{
  "hidden_size": 192,
  "experts_per_token": 6,
  "hidden_act": "gelu",
  "normalize_top_k": true,
  "num_key_value_heads": 6,
  "head_dim": 32,
  "vocab_size": 16384,
  "norm_place": "pre",
  "init_std_o": 0.00581,
  "init_std_up": 0.026,
  "max_grad_norm": 1.0,
  "schedule": "cos",
  "batch_tokens": 131072,
  "max_seq_len": 384
}
Below are experts of layer 3 (counted from 0) of a mixture-of-experts language model. Rows are named router (the router's row for the expert), up (a neuron's input weights, with its number), down (a neuron's output weights, with its number) and show model dimensions 0-63. Each number is 128 + 32 x the weight over its row's rms, rounded and kept within 0 to 255. Numbers have three digits each.
Before each expert's rows: a language model's description of what the expert responds to. This comes from a sample of Wikipedia text that the model never trained on.

# expert 8
Description: The word as in such as, as well as, known as, served as and cast lists, plus nearby words like known, including.
router:103061074074134177082145151187133098091116077167116100130204067174155099146143096075137062131087134176119114134125087104124119112124134129123139121157162115125091056151140115104095145181107115
up0:139142114082100063199111166103090181141214152093096152093050119089105145175129167144143136163162128091093145130094111135086160161121043132165183156137102134116122200161105069136122174116078134
down0:067115150138093124166106152148084125120065150108153147116095118126109165141164109169146053131108130114068149166116140095137124087139160208141078104157129177102116127126130133112139100143166127
up1:157145171169175203163199129141080196100079146108085137200140165147067162137123139097144124118160110108170141134112098159088130112113136094119135078095134127196135092143123101111140108021143119
down1:152088179175157116091151098087183124087051141112093150167189121139123173117164120107116142056166147067126139070130149176109175106114077175114152080117222119078151125121102139147116116139112088
up2:144171137097133177199123116105131119218138109116126081130137127127116139124103084113068169109141108193082133098220153137079088091142180173213079130123131123138187093115083128122129155048202163
down2:121135171131123132095151111144074136109168093117107080108114127149152127133133147135139102129108143093086160099165094138070093098144116112102110074100147150148085171178158131141117119074124100
up3:123156133088138118116095130091080100171088146153106085131107133143161147117067133179090111181156133149103167141187136178060091146125140096113095069139130132060126161146146161170106143116135149
down3:130136125141104074101120106060168130149124095155117089123109151140131145207136106063144153087146142162143096071143061138161158153143131076117180124073109081151145178073138099104133142161119137
up4:107133110133108094141134134087141147151116122113116127123125145128152135112168153120159152143147153063151133101087179122161158129094134117132094143101113140109101097151155157103104184144153144
down4:173148182091185143067134184118160142119139187157130064149115076126079133097097104148111108123110125149137075101144161155094117155138146105091124094144195134115112096091133157126138127092116135
up5:095191138177147126105176159163115128110092072134176142077117122141098169141147138155084124130145089055163147039103121089149114067115147120175105124170100184132117118153154162144107128127125116
down5:149133152135085164081165116146135096104140087157099112143079165124114117135099120128055115170117114104112183088146139129159109059141073158121208134155190138116226169137102130119136094112132162
up6:170173123104114101211137118096126147090237077150136084165103110181147118051090116099110130132135112150147106132113169187074126151096108154069088119152149133146133130144144153072162112053099127
down6:180123179114149098133128115083148166125084135176156106105154128119122131161092158124098166130156139080103115117105056153111122125146082119101134134083189082104117114117101111135148163100134181
up7:153159125148132137091152139130240146179163171078086164103109114093092100159134110124145167070109082139130162130076116138143138146128138108135136135098137151126135114158114134209132152117114120
down7:138112077149143069125129100082159206137067151100112123175124077139119205109123159082170164131069087098114132100122110161173141132116140127196149097118159137144069194162103106140130183175157112
up8:101173108121054112141097184123074152127152121127110120126116127133133134077126100102182105181163156110166155135184103104107174138125113115191136147099094155177137170128120187140127130093097125
down8:096143124100102064164092135101178118107079125128097140182080127142137142160107105124124118078098073116067191175145138108117113130144115133150134084114174167078148131113155113125128135096163158
up9:156149094115087078161094140144138112162137146031114055088178139156158126100060175190100093156151084143109183112085103172089163154136097131159149143110101188116118181113100087154146100151158175
down9:122155109098097121183085107135086106092141124158124184072086119136115112138124129098126137183151139153097096167098073128100072133143135119088136063171042078128134114153049116116177168102103103
up10:189150119112113086125122176104132175121138140097080147122133140111151146157159124204129156171175103175085125111179134134064144112131173095091080145081078166086113160091086081122170119106142132
down10:139116133083150080130130164129140103092093058090130180129120135157139115134128116161104120091071080141102147143126138096065159162139122116184149162198138159098170187132119108093109139108173109
up11:140121108160123126108227096082092106133102168133113117155097150122147107208090136098072118171138106138106176140122116214158139210104163103124138133108103133141148137076066059138183132118110107
down11:180087087189109131068132133134147088136114144167178148170110100123124143073162116137152130077088102084093123096131117116166118101149183144139095197166097094104149160154108126120149119145183150
up12:124090194103082103106184099123146131149133124135135131123111233098136168171155105118094158106129058146131075058131123136167213111108185188146046101182105186116201155144164114151164156131154120
down12:168097170126138116138108121143126086149164112117129151142135144122101080051147108105126131143099058121140123108099156060076163168136128134145077146133141149146097143109124162165128094105120120
up13:117175143119137106142156102137150158119103174095136128158136160155134116178190130133127081147130111077135203114063115086115105129089060146178161093187121137105106143158129111182097162155177152
down13:095163149147119114146156126155205100118109101151116139130166141143107115092108165107103155130190148187159094156096133108136074156089136147101138046147073137081119155086087102058130117126163154
up14:141145092149140123126114163116156121099124146114169046117149134146157078154114154143199188048117104168134114137075169161155084133115131077088153099133147104125144092098131104123120187034132092
down14:107068127150155111157124095126155089101116153124146142127126074119100093092160139120103175135120115162107075125084157097089174146111139119171133127126140146131103142143155145151127079135157106
up15:122100146089099156120170161130169208133197126119160166157131099138168150113136141098122124153100129114131141101129209077174078114110161123103118095117147132136142138099127135113135023119125159
down15:128105105097085099107116115102094115180059180174085140138129120094100140138078130082099155111048143125136100119157095169083145164137123123126094136146138076142138102113133187169143156124134049
up16:131161127149134189171102103150096137147107120112166085195098200113120180171074127127052126116113101173154104061057171156133164122089109178160141106160139161105162130141129124111120125143139081
down16:093093127077121164189130106134111127099042092135178148149168089145110124133140071125148163100104118163120099156130113158158102123112147149113103072123059079221145027132153069105157141172133069
up17:142215136132140135156109090152166175180111198076109184088075137071120099138103168147102129097088117113120089158094173134178072110090163138127132138168148123117159137120118083138146152142146135
down17:117146154137164162148099123147077131125133184104122133111119096138089146133146100131068111147120153146111083133152137057122121132097202159130131153152119137074118126116152126105140062105141088
up18:174184113102129137134140101111185151197128113147095119111120122116082109120166113108105153108117100172108124134182086101064116122112104148164122125100075166142178138112039108161175145092146142
down18:086100173156136151108122165154108140178117158165108060130105120131073083154120127081151151128181090145069163148183099118031144074130167108124145121118168197126110161167095083122069112083152108
up19:131096193107110123195129089138131150168120177113109084206126142077158116178128103116151138107129170091133114132160035141175129089129138081109182193085138107106150150144138205120161190189163147
down19:149165092156148077142142081154130100112192116118144126116158202135111112115074128156120135100105062121141100170164152126079125101157099147088104190087099117105122144133133120168113139143131124
up20:183123124071072110148171162154097153103214096120140130127146135190147124099166108125104117134161171151090088092135137138104134189098137115097126142097116146178093106106113112116142069077150166
down20:180206165106110110106087099139110103192109075145082113147085156120100145175117153158098150163155142143098186083146126097120112100115106101113125138058134112188143202110075191159155152104153150
up21:173141138138121149114126112128076132137130101059120137174093186122123149167110143162082209143112113210137121108135182096113099148127152152108115112095184150137210169159121111159141066125107105
down21:108119152118085123197128097129128151175155111079108172075108084140097106109142126118138110162072061131120068100116133092143144192126126098088099153153145150118111114153213142119092128114114100
up22:143102144116130109151147137136081112182121188137167142135139127158198149183116085127143149117150065096174145103105138109130118105117147106196171119120154088184095110135127100182134140132189122
down22:140086125168120098170104114117128067120088120101094114123138090149099106089208174147133176169151145169095163171188113188054083126101197120145140090119123145123117136163105069150155105079127151
up23:145098189163102126132156115123141156135193151114159082133124155092158105102145105112188142082140162081171138097064118190146104132124148094122147114055138108152127143162144176148189134154137120
down23:085123088112117093206101073165123185081197182109081191128120133122121115110100214149134105142141100139132154130168180128141089140122123149057078152065140083153098114154134088197123121181089127
up24:175129103170146100144134113120141181155172179133132098055105134152084151115126154141158133123131114081098189129085142141141074124129173105129083137096125130143101133126127130153160141055101100
down24:146090123131150172109114178085107098147084178151142093166160044101105131110137101107150157115135142136103137111181063118094127142131192143184098117176119204086119156125174108135081182127171107
up25:135112125173084073125089163107143127121172113119104076147130129185176154146096141126158198148131144139184138111101094043147059178087124111143127079146107145160158114149117153117120139120122112
down25:140108117108177078160115116142180160133121154127129126162036122151130104140128225133112119127038097090153139146145177114135193108128141118116150187165121084132113172118118097146171090098154123
up26:155159130074095157170122142122099136120121100124086191169082113123215163187142133127135114127146105217115075125151110083091200153108137125184184133113123134181103119081085109126130153107112129
down26:194160140143136141107123073104102095196128118072161136054194149130115159072133125123087161164164101091100162136105112111143080143091147123135185086151097183096093095099136086121139158144171162
up27:149098186093093117140096107132151129156127180085124154121095135132148117136148145179132118144145115190100042096099156200123148112108088135175121099135117121081119120116147093144162096128124106
down27:128085095086158137161184145158100068095143129089079171157101097150099138125108133145139117069102136121065081195085160126085098166154169112125104157198114138124128075148107090118170089104182155
up28:182111095104129114156142143089176147185179093141146067182086132166199123131155167143175123092139096164177155122133063167116106158120154031124121149103102117118149113111087101114147103068146131
down28:090135097097132088122109183105163146142162138105069107155109070143138121116108120092165096114131073164154116130110097183049122148130125136116155108118123125139126077128130105104088120165179155
up29:190114154183114098113151090122157148120148126101103150107094132150094117174096098096166089132191135109161154132165089078121145151164155112135115181071110121119099107099172131084166134094097125
down29:165168166095156130109177149123139136073124095088111156128143110119192156155147118105132078126130109126117174150066109138127151095168120175150140164115171104092135097100072122146132139142165076
up30:147109137165152139153133079156092124119150135145157089154121164124063120138166097109165140143098127139153139116164072169133080169120141082041103146144124101050191136138147187111125183054122115
down30:068070100122129139144166073145115128092193110101093134131149191158134131114088157126106124112144068162095111133131178137149127158125111130073079169060167114156152107130177112152134125154095164
up31:172131129135130120188118106096205205198147206056130168124102144103128120166132152132145121112135100059134138160070075130138110160132123078177189156098138106148128172095079123149140141196139122
down31:120190145132159147131109151121116087134141133057147135102049174135108159064126158161135124165143091080119146161137156100138180141105150161120108131143066143107113178112126085114153093074140156
up32:118133166125118198141166158121109142163168093115165117165124148097091195116154110123136161113135161134147099067150167171092100153104173191183154134089125162078155134201096132178132121133143143
down32:065114103106067132122142090170157139110143134067102110114155153146114127108130110163095102074091046143133120129108136133134042141125174140120097158088120077148110112146168128117151133176106133

# expert 34
Description: Inner and final digits of years and long numbers after earlier digits, e.g. 188-4, 197-8, 202-2, in date ranges and tables; also "century".
router:131113147115109126104076135093112130111172124099151079165115123126167142150180124127157144170154089113154138144096139090154116131081100137149161162124162132180122147171056149103130170139142154
up0:078118133083116121093149086129070146144094106093098112174147146143111141143111099156109160178160130178160087082184163120102152179092149057170122129124155143147135139061102101106130156155142139
down0:102165137128116097082148123153136056149188103139127134081097124183149141164104125092078124112141146123174149110133128103120170160103188112129143081146121161194127145179104105144111127116166129
up1:178079144176080139125111096097199169163128124063116160152154140123102115144202146127101151125156084165117044111157118127161119136111147061131093156113145122118154104150094144146187137177116123
down1:115138101137172077107126132093220163144076081071139125105126138134201144113069113200109120176153140106167148095200166088105145143101112066137118126144117116125159141118111129111180171121150161
up2:073163137081144158127145124158135079144129140162137103094080134120128120184104108109121085101094130151092132139098109150147123069097141164130134137114049154100063149144151175110136102109165132
down2:133080141082170162200113109152120116122137125210098105113101081104092175149195117111152116123096129155140155148105109180086146126177117126148137168126143171145100087120150129161067114125136139
up3:084102123181123107124145000109082171115123157108166164194068143166191162113161146141109182138124123107151162104129133119119139111118098103119131093148129066142180140107114160146135146137190185
down3:190173116110087108102151120125095127124099153092103115142118135115118154176166100152122096147123104145120158104158103072151149113124136089068163134139124039124190153142097066139206104145126128
up4:086129134154185154093134147161135132096118152178129126128104145122130133135063161159136188150184092056137167115145179104136091069086177150088148139109090116123110043069132104085149079121096153
down4:183133131151146098083149156073144079150121169117128120184089125128142132085075139125199077106167100071120139071130140110170106128095139193094125109121146142101191173128110098121147104107151122
up5:111040127157141116099141063124099158165057083101151153149082148148158046122168135168132173150223121061070156123163177157143139144109118105093120108199152090136161117126143076158124120134125109
down5:087122126135100071097134104114101107171118136090095119111152094174112113076130110103125124190139132148139125111137178120165143119102152103120128110150175135159156151106122091114179109188137132
up6:077113153111135098113126186120114049107135122156108143058104104127111147129103150137161148082121091180095167122101093114134126098130152153109155116135073199152094161115156123089157096085103071
down6:120135140083084157209145123162087134055108132166096157126146106124116164126166096147122160105096124123135109128113118210116143133113165191152113111182156190083106121156151105132063129126163100
up7:110114091151145100149116164102178182155141139128151166131129100184110134146187116133152090062093201036133122154109113114123162111181117091176153081169114147129108107080122105126155124140136077
down7:169120214203164155112151120129112123115131107142163167094147167106145169159070093136100131118079079148166143138131133147059098133132115143093096108116159205096095102094104134144173181150132097
up8:149128165133159143178139172152137147116144116163119094081133141120082123147106099129124140075042123157126122128104124165093147129143148092139080102138112203103103100090135060135130118067082063
down8:082163077092092121114109162145089131142089180069131123140203156171123069150136097124129107204163104110099096168125162127110082089138157109067108063100133085080115160120154105070149137177095115
up9:164144133127127120091155108128117115124126110059106140133143120140216132089107103130123193152153089146149092148101203069143142099107150084157108119146178020178177099136109150127143121175147113
down9:182127064175100075104128112116145119188129144084133133168132104132173097103086152153161137115184115109128140093186135107161109153116137138114137120154096066143180123160120158125131127128117117
up10:146138087164100145094136210115147097135111194141083179177106134123033117131108131165109123190110135126068098152124115093116137236161166092129151156110140134134118148103091178131131144159163179
down10:095175134112128204113090115080098114131105037142111135110047179136111201153185104074159146090111197109101115118115148120101166124157145132202114132118093115120072145173122147136140138144151183
up11:133132124153131167107173155120147105131141108091127112143127194143143103133150115166159139116059177156145165135137081138123140117169129156038136059121150100099126146075132119135107117181132077
down11:085112149115155162102111136202112122145099162061138114155113156108100086153136125217124161150104146127105099153166126150152124065130113136069084119115130119141150091113175119104133172148108144
up12:075160149113076135162115076074125110163158063110147089153079147173151170073140127109119084153126149148145123133100102143161121120110157105124170161128159081150108167160130132090112088169159115
down12:131137092163120104110145140118152143151115119131116102162158103127139146178068129092157094145128121127121115100158102046143093183134112127147160127126093122137163132123078160114138132127103159
up13:103138133093150180154163188137088101124138118184112094121114098107057127172079103116141082085077098177134104138105121147146155122131132136125128103155057124140094151138183105105117077126133064
down13:133063194094133094164158136118131104073130117200106163114087077120116167105191098124109164110128114121163188129096128146155136131127120164188170186149159175136117112116129135171087134122132107
up14:141109151101092146166146171120087113093162060184132131123113120196116145139128088142130154075137128108150080132106141195109167094138084146073092084194102099149138138142147091127137116122181105
down14:116117127182124157107088142155107173047108118126169157095160113157137105125144130168120151120128030088158140103134158090119137074118210135112122097063145098117133087134113128133133183146125075
up15:118174150168101079111103152105171091125172092119185120158181158135129170078018136135099102092105165163162106145135162154121147147135151174125100103152136120100141101096111175099132147099194108
down15:047115131047130099111166177121135106135133116160101124115112126147118144090201101151141095107116106138128105177144129162165141112142058130129122114100169124141069126132067078114080120154178108
up16:154151102122127129114124133101216152176095162070166158149145157135163158100137175133132138139188156066175108128156100087147121156145131117143151142083160157110123144164070178176135182154088178
down16:163190107126180176089095153080167155162093159080144110135149157144138122141081123098087126133132081116171169153147116102113123078103202110103122071105158093141181131109111088090204151127112098
up17:106144143121085125087181156127081141145112115143176132172127083159159076130160201155121165134167141099148136088126201114165175144067103169162147128102093122125156077131088094119103076184109164
down17:161117119146148140164114137135091078123171159107127148158078112162109113094091120106098115158172108070166176087161215135153139127093163185111089082182143108157198132115138082107097086104134133
up18:075122112106134083136121115143131136142121120033130172146165110094177084169156111150128152149079111091067165114134127108089083131072115133117124114181138072119110161072182116085111105131098138
down18:131108130113097100155145142173142102106117170138160096144186161091164095134180102091099137149132118153143140132129106119133187100167124190172109177158100092106121139173132178152126084110157125
up19:169131111193192132111138125167159133139157071168138116087108152141116130130107141102121083087105126162110198139120119140122131069144094160134102105135085135120156102098083186119129092126165146
down19:095077071109127134137154162130096157120086122129160152097164156156129089101141160133117117105091134061087096163181173135089196064136093138118089076124106149047121125124112111138109149165105095
up20:186129100138139165122109106121135135144125177104134150194162161129139086090140161150084147135103122130122185104141157129096106189115157098145150111175079059147183126086095159100124101139110145
down20:122099075132089121146071159180064142092159076118161123108175095116165114151124147144203109137153099122116158168155090144127118036093165149137120174109178218093119090170116174121110141113143138
up21:127133111121159131121154152129120077119155080156088109068126110143116121168116108118142141125077167161137169129114124171112120130150123130110124116122074133133088172102171120116142075076155139
down21:077140109118117098102148105160051171121131211063136137116183189171143097109134128164087143184164087120139120136151155176109122082152185091095108067163174107063166127109154074115156128161109076
up22:028121133083140084137131127069145085159107160096150114089171117143094173179179101117119159123083079186123155105087100111152110111147131151135150141177100130113102241138167139167129141162134120
down22:153125087132122144176110149135191151142135110166152095156123099126116125149117112112101150143108166136089100155098150121126149133154062085185152158112060145134073122139137076102093100118128206
up23:134144119144130124147147100152210091143159097107174164117153103094171092144113108141126080089077147136086122126068104164117096084067127165127144133208120154126105113145140126134125050106082098
down23:075136142108076077099087131084131087107080164121152125103095181106124117112138121101135130087164099135116085155156166131162110115122108113147077138142142159088122146123141136152158128143129153
up24:090125157119154117181128117158152086109140127163128101099159077143073182123162182117142078060115136159097109133077105144111145100136104157155171149089095134110090116116117096106131141077133140
down24:110082147077107113135159112125110082164100110160029134095060118086090157127156092095113125119074143112111128158131108161150113086128106173141107187202111164152123140135166103130103122145171145
up25:109121138133123129167156165149120123105162078164086114062120104130080144145138145126154150114095132190123125126105142189107146144129119125112108094104098106136099113129192116105131100091160073
down25:096139066162104135088145125136100172143094162057184100133205189182129104106090093153115127166165109101107140149146171120115135038176161073082100060107151103081125120161128109095134145114122134
up26:137149146124155128124110130119197188167096199100142169158141210133160108088100130101134135189184132086136162101178116120143135111111150098131139117072120208125142124110087190132114161137128166
down26:119174080139157138080101122122119155121143174081149101156186115156154087097116116114145122168123090101159157126185171086132102056137167121090070086118186100171142126131135087133175128143158084
up27:109097093110151102185154123118120138133109141091188147137067180138179110085127124160149150152172105095102120087118171172110130143100143116083138109188157090109165086178154153134084153057138163
down27:091162113119090117109181109136112102120152152076101115140162141125147105065150131107163040172137120100135164101166164108176140097091141122125135094178183076146190117117152140149151133172159071
up28:130139125154092130112128104073177102153143169051111158166113123166177119121128135110132097145153147122140118081156092065126110143143148114153145125094117117138166145179148118124103134164150225
down28:165166109082152141105103081113140162164073173100181107146119069108126128178078137132081150138093107107147179107188095098106132098134135129122158174087100111093159117134102093127171146133125128
up29:154137133137107146121191124151050129105096086148212168120077150091163101144108132190128204186170114177151124086100194190140166123111079136075085112197139108136149105174154105127152124106093106
down29:083118146143117112138140065137083149099103104103150158142141165137118099112145084137103085107125083168126142144141152149142155052149158152125082091135135133119117144127188110090085187143147120
up30:068165111086100083150144138166112112143147139146054084099116131099111108094134160141121147117077146135164139147143068154106139139126067143108106136083106168136100187084119147125121106102082132
down30:189150170093129144128121090160109133130186144192117122097066052130131130119196084095124153131118142144154125103109104181126150132126160184138125141089158161096144127115155114160133100188140095
up31:106146095082135090124121106081143105140106106060161127134094095109169106112203175136146182120137157097111120124101157157124114188156056085104148082110130111113135200142169106097106075144098101
down31:138141126087137165129133038144110092130136087150113198114158136111137149131206090122120140137068123142149110117142098101143174131161143161147133151090097132112134101126108153178132138151102124
up32:145147129090145111137107089075113119117136096095108127119100178148173152067142168182112167110125174144151107116147083117091125118163110137096125100122151130098179166190117118121156144159146173
down32:148191138064106131176145128126102169124078148126117098162144108095111080136129116120105130111067155146162089168090122183132136160100108159118135183111091118143106098166094106152114058145082149

# expert 43
Description: Digits inside population counts, areas, years and scores, often after a comma or digit, as in 3,139, 9.48 km, 2011.
router:130151145136179166173102109134143135145102069147165103126140097075139207157159097096170088126071090101166159118086128083160063137108155174165165129103081141169082110133097096121109085137160161
up0:115129093127136139112134167114152156149094175122178135196141140092098083108054136178176075109092178083140167113157099190094107122103130120107124122088111148101133138108142100140098125149143076
down0:134111111106103120129110127094156184151095081117152123146138119104240074134068184144140092187156145144099102116158126139121123111130155102092137165143118083117125153089159207115065095191122112
up1:163162102167141125177159157127096129097159203140139162113114103094132048148161143115134145138092098109119141119116119133083110140107117057089115146129100148119142171132096116123124117158049126
down1:197131142110136094145201064156104131108207121130103173103157105157113160133181160096132124103132130072122167055119112119065102098078154185098174147123117101125129110170143101134102109125126118
up2:179147100060125111165129118103166117172172066132161116160059108073175098076107155145143141101161167066140067093179090130138189185115127174136166155139085139105151123145169140106124101200099141
down2:095111079128119141162103111112124134150114064132124102127133145148198061170122160166158162111147134092113110131110155120180098095111126103162107192095119096142119100081143167113082123189092138
up3:142091144124112134225115069148104143187097132129153149138133167105154186107146121154108134143150116143134122116134102186120170098122182139113144105198131098139112134150208156134160127125192162
down3:097085098125140165087134203171141186127129144152113152148114095172144128191129138080116069155113143124105099098136115138129132125114157132181127139095131182120129138077159131075160111104121104
up4:087101124082104124165132114107144086116101118111120104196152153135148153148169197158129108119147101123134045159130174173112129153147100094109092097161175143132132159096133127143141070166092099
down4:122087121118067165103160072120141129107094156122136178111083173109140136083150128133137120133137128144142149148192107151139146157137068065129150111161158058101162141154127139145140093129088049
up5:154115116169100108077157120113076173103118182083145113150091155124218097124165087147107131161124104107119084122141151103145159164143110112109102116139180136152185079144126083138140142147122189
down5:110115111175123166074056069115091138093127158090182203150141124122175170144112136099143081139194035069059165062136142091132109129137131101109165116181109091179106078142128130130120103132131129
up6:178103143152090121148188198154104199080159157142132181101089119117106140123115103156140144203104127182165170108189104124141183108134149124095139123127087137134136145126174195103129097171143161
down6:156106167170141172147121146140105161131126148158155146156190100146179133166084186126105108097139109086164203111171154129102158146081105149106132160151060091085064136066097117142147189149124093
up7:118060106113069148187097140150119117093078119134127155141098145143156096125136139173158132124120167117120145138133131165127207151097120103113127105129131132147109115126111143085148077150148118
down7:062157120142115104088109072117064143117106165135111136097100131145126100152122104097141115214166155122201105123121132185159152107106125099148108092107120071091158129119226129089156145171122072
up8:158127163126131075087144143112182168104157115087119148077127118124146090110102139132133135104060217200133149141151069119147099183124112147109144143077056169118122182112113171112111159080143149
down8:074154118178148196142132069122077172099143135115198049099111165142107110119099147142118182116140150097137104085070152128139108127141114055111093060126101092115132150173149101139122114152157181
up9:186138115162134131113119088094184123168126145105151107195068095159150133127090077137134186123213153160118122064164108112113103115113150191128122160108098182107150125182131126173124098129121121
down9:136101098131138152117093085060150153148070107124105081127091180123157102143132135158167130092109106065108102146140138130141134128121109099146060122123075120210134089122188132105098143143101121
up10:109123111159116100088101123128128117155145097061088152016105115131194086141169094127145158082137159120131144153151066100130094125149135151117129097127103160115166133135095114153160159143125140
down10:127163103128171184116125093055141124144073158147128164133154158119140171048169080159141141102157140134165074086182165156138072103124169117101144135138077125137129133161132121165141120201080165
up11:111140132070128101092200110103109153152162135119185159158139170158136132091156133147139114123124132145149094095112164105130117132106190155129088076121092181130127163115120145091112112088127107
down11:089119139145111178094129140055128105101122125096125149129169121147115069112103131154133176162157076138137096140122150128162118137125086126160160139158098098159162133208163136092156129122109098
up12:156155126107110128066100155106078129152069151091107121102114138122111105144102174129104108145138164183140155105097074126103166094147136161136098154139035139121141134162203185200105087128159129
down12:079134105088144173099096108105176174120145123105076126149086145164101104118106186151116124151156090121120126098167177152080063141130133093132102119186085127088119179125141163209159176139099122
up13:176112110154137158161100170138121118101115113158190118120133158146083178148168123174141118141095149095126191120074169142167115166158127136133161121158128180127144149196142136128124153070084129
down13:169138128116133109106157150163159101111148104185108154099105100148106110119145119141152066134154157100172159124093138155091113108089135153072107144111144096117156148135089016105128152113111131
up14:132138130169152098157156116117132153173152108120182094044145080155154197117086106143149067121131140147132175108139099176122091123117143169128079062217132119103101122218212076159141119114135126
down14:216108106107136115135144186097110164105182180154155121081128182190151130142123162173098123121093144132129184078112153137052098109100121147129163118120090156135085126118140106163111112112119121
up15:193081130216120145122135051111155157118170104122185136159129197183114163144168120115148111098117111100121145094123115111112168141141142158124145071122066140149127107106105198150181113141118146
down15:125151174124180072154134182178160100127079159085098102163177112124141175132118136157079080128069118182150159132183107073159118162130130157130158126124115094189146173128071141107184152106133072
up16:126081133133149125126107137114147186151154150085166168209189130131173104092147133146124122179218131119137112106157193123164089158107130082124123090145162109141153155106109155131133120159097108
down16:195154124148119087102129132137067084133149129070144096146110103100129115158109100165119145128134193108121137161174146109130123171080138111072156100149131166139161138092097144107074109153087181
up17:095077140121141110109177151101155074174104133153171090118108165201094069127098101132144152124180173124136110085132178237096129119109126172095086070119083066118133139179207153173108152106170106
down17:135147117079108146081068099076089151134142086073096155156144125154125135129130111159137174171189138119113109155125163117141088136151088079201138178093134158114133125150082095132122164178136161
up18:111094125104148118175160107152086160081185104131224116086119121122164200160123166143115113154111130178135210095101190136125102116153096119120126090164089136120107117152139083119128101069078111
down18:167100137102077141134188174105124169141150155126198149162123169088096116095120123129097110136139179069150172140128120144109110130129125090097116095195124130138151125134163050161085096174107166
up19:123016120131115136152136089135078205131102154156096141112180177089103165107135140141128124194097147207157140128169098113101166116120167109094128100141133135124161146125131057111151169089141105
down19:124108107174144116112131122117120132109163105209167127104154088129177126135142120044100060162176125097143107144172091119103152100158161163140089150139137192071101124084087085122178160125119148
up20:124139135161165130149105153134166146153103103167130109132095056137104177112127047117119049181175121105134091125095094098174162174123137092180128162101129151128138087140131129151140144128112186
down20:133068178141145118127152165149156081117174185158109095155118130111077096143125123098146090121075215106121141123128091118122121130134087187122111153112130152180179157145192111168088140115174118
up21:121136104126131132128154103082179156172118161127170162233111169126149102133132090121121159210144119089142090054124145128152089113091104129088144126142150126148148160110142194133101143203157169
down21:159116154162116107123165148140092145130151087119084116138086059098164130159126134132189127104112075099137118074149121103161129132108177088099162122094134083200137109054128137084170184045095148
up22:133102113203112153143148123122147181101162126117144196172106151125104142145132137151107151101132137150129135096178091090096190174142130119117100135130196172114131151087119117119176151102134224
down22:123176130162116092128117126127133156113132106174142146168171128139119123116124146127088132150189153114071117145145139131087089148153124076103127156155114177088112136070148104110159080144114163
up23:124175104099154107095089159116067171170076139104147126134173132097153115094092110161108136112099160098135166136180123132106117130108167130127134083192215127095151125191101140131124147152199179
down23:178174160111151131147108117133165123124125161152157151077066101113058141184109145185051130151090075176169096153115195165126080129118120131107076134186109153144091135116152201156157177141114164
up24:110127117161136090139148107121156153134138185145193151157058146141156198117096065106170136136162092086165149105141056157164165133145101117142130093122112108134158089131090109100135158203171107
down24:132066174156145156135175139167109128082164182167105182094136107104106107144118139133122054169127135141118167062194082109102151112108113148159139092153171122160133092049166130142168162093086117
up25:164135079089122125072101146097075150156126126085143117136135130137120109033090090151122105180095141116115146137168131084079130139129121135125087145101113180086145140158149167114150100202064175
down25:164120139153114174126103122121148059142161120150154128121102128135147081124102115118102156130139106127104057118191173128139141155126106131176062157164153099168145099062131205114138141148101154
up26:139098119158120129117159097150173149112153091116133147173189149139091091123196102157168135199161165181169112117142111154149070180130159086098179139105069147103135164068128115101132170049062104
down26:136156193159123138119180115146156127128171113128085115094048129065140095161106136124127150055128194146118170111098083105200139140107158146083092142104138143140140150107098119116126072121145154
up27:116103101105122122156108149168158120118142058105164179181157175116126149145098127157131101126070128126118076135144188150114153148082135131101147101159108134133120111087136194171096117162180117
down27:093168134111104147092136174089148120142168143080071137150128164174093116081111175138067127113082118126188129107118148163104107202099149073128091092101142137118167169102129082135143157122116168
up28:131126135132118121146127108131173095133133104124108116058124115143120094137140128118084113120090164156081143099128074120127145136123133127125142138138065150135107139089142115115119103086118118
down28:154187118177111195138150157105111145122093087113153155113117130158116109135084130123122065164195126107135116095112146135091107176118107100093069073126096050147150112120082121085092108087126111
up29:155152119076109106113117139103069114125126098080160106155123154166167155137161164141104101150170151193118101124113188154116125176114116151127083154111155127127144119137093215142136105122097137
down29:128150156159082118135174141167055090100171188141124085110150157108154132075154130118143183172143128130107138114119101169160135152097110120094176131193127119158124095084150132065138134140120130
up30:126112103162132112104110125113126178164100130072122114108146151151153154145188173109129110146144089098140124137164156104114136082121162135142099135154108183123143124128108140163134135110141177
down30:108147101153152090138134110109084138106106121082120208100088137141206063063192102116169161159130149112123125124140141100108119132120157104188165121190078100174174089141164149129114097148143115
up31:155138114184135149091131129151170176120127071134161189108170118088098132104089100141146141128066154161098071065124127119183152169128171114100114121128142096146118137120144138152152150095136088
down31:147162158135080118059085110098097067120097090159120082093100129095134210149133112109140146159123190150179121079080108140139121089113150102152131159083103132132128142126127134155088116129125164
up32:137145127150120120100128083129101133082077245113123090133127130175102134146133142137078085104141099097158091135095108136109172121180096096129056172140147181117128129101110118186127158110100109
down32:123155135192083140078128077100115114094174141126084160122135125137160094143110126084199131115121111106092175090161065102116058162140117093117147142187139074094101143158094148099187178110140084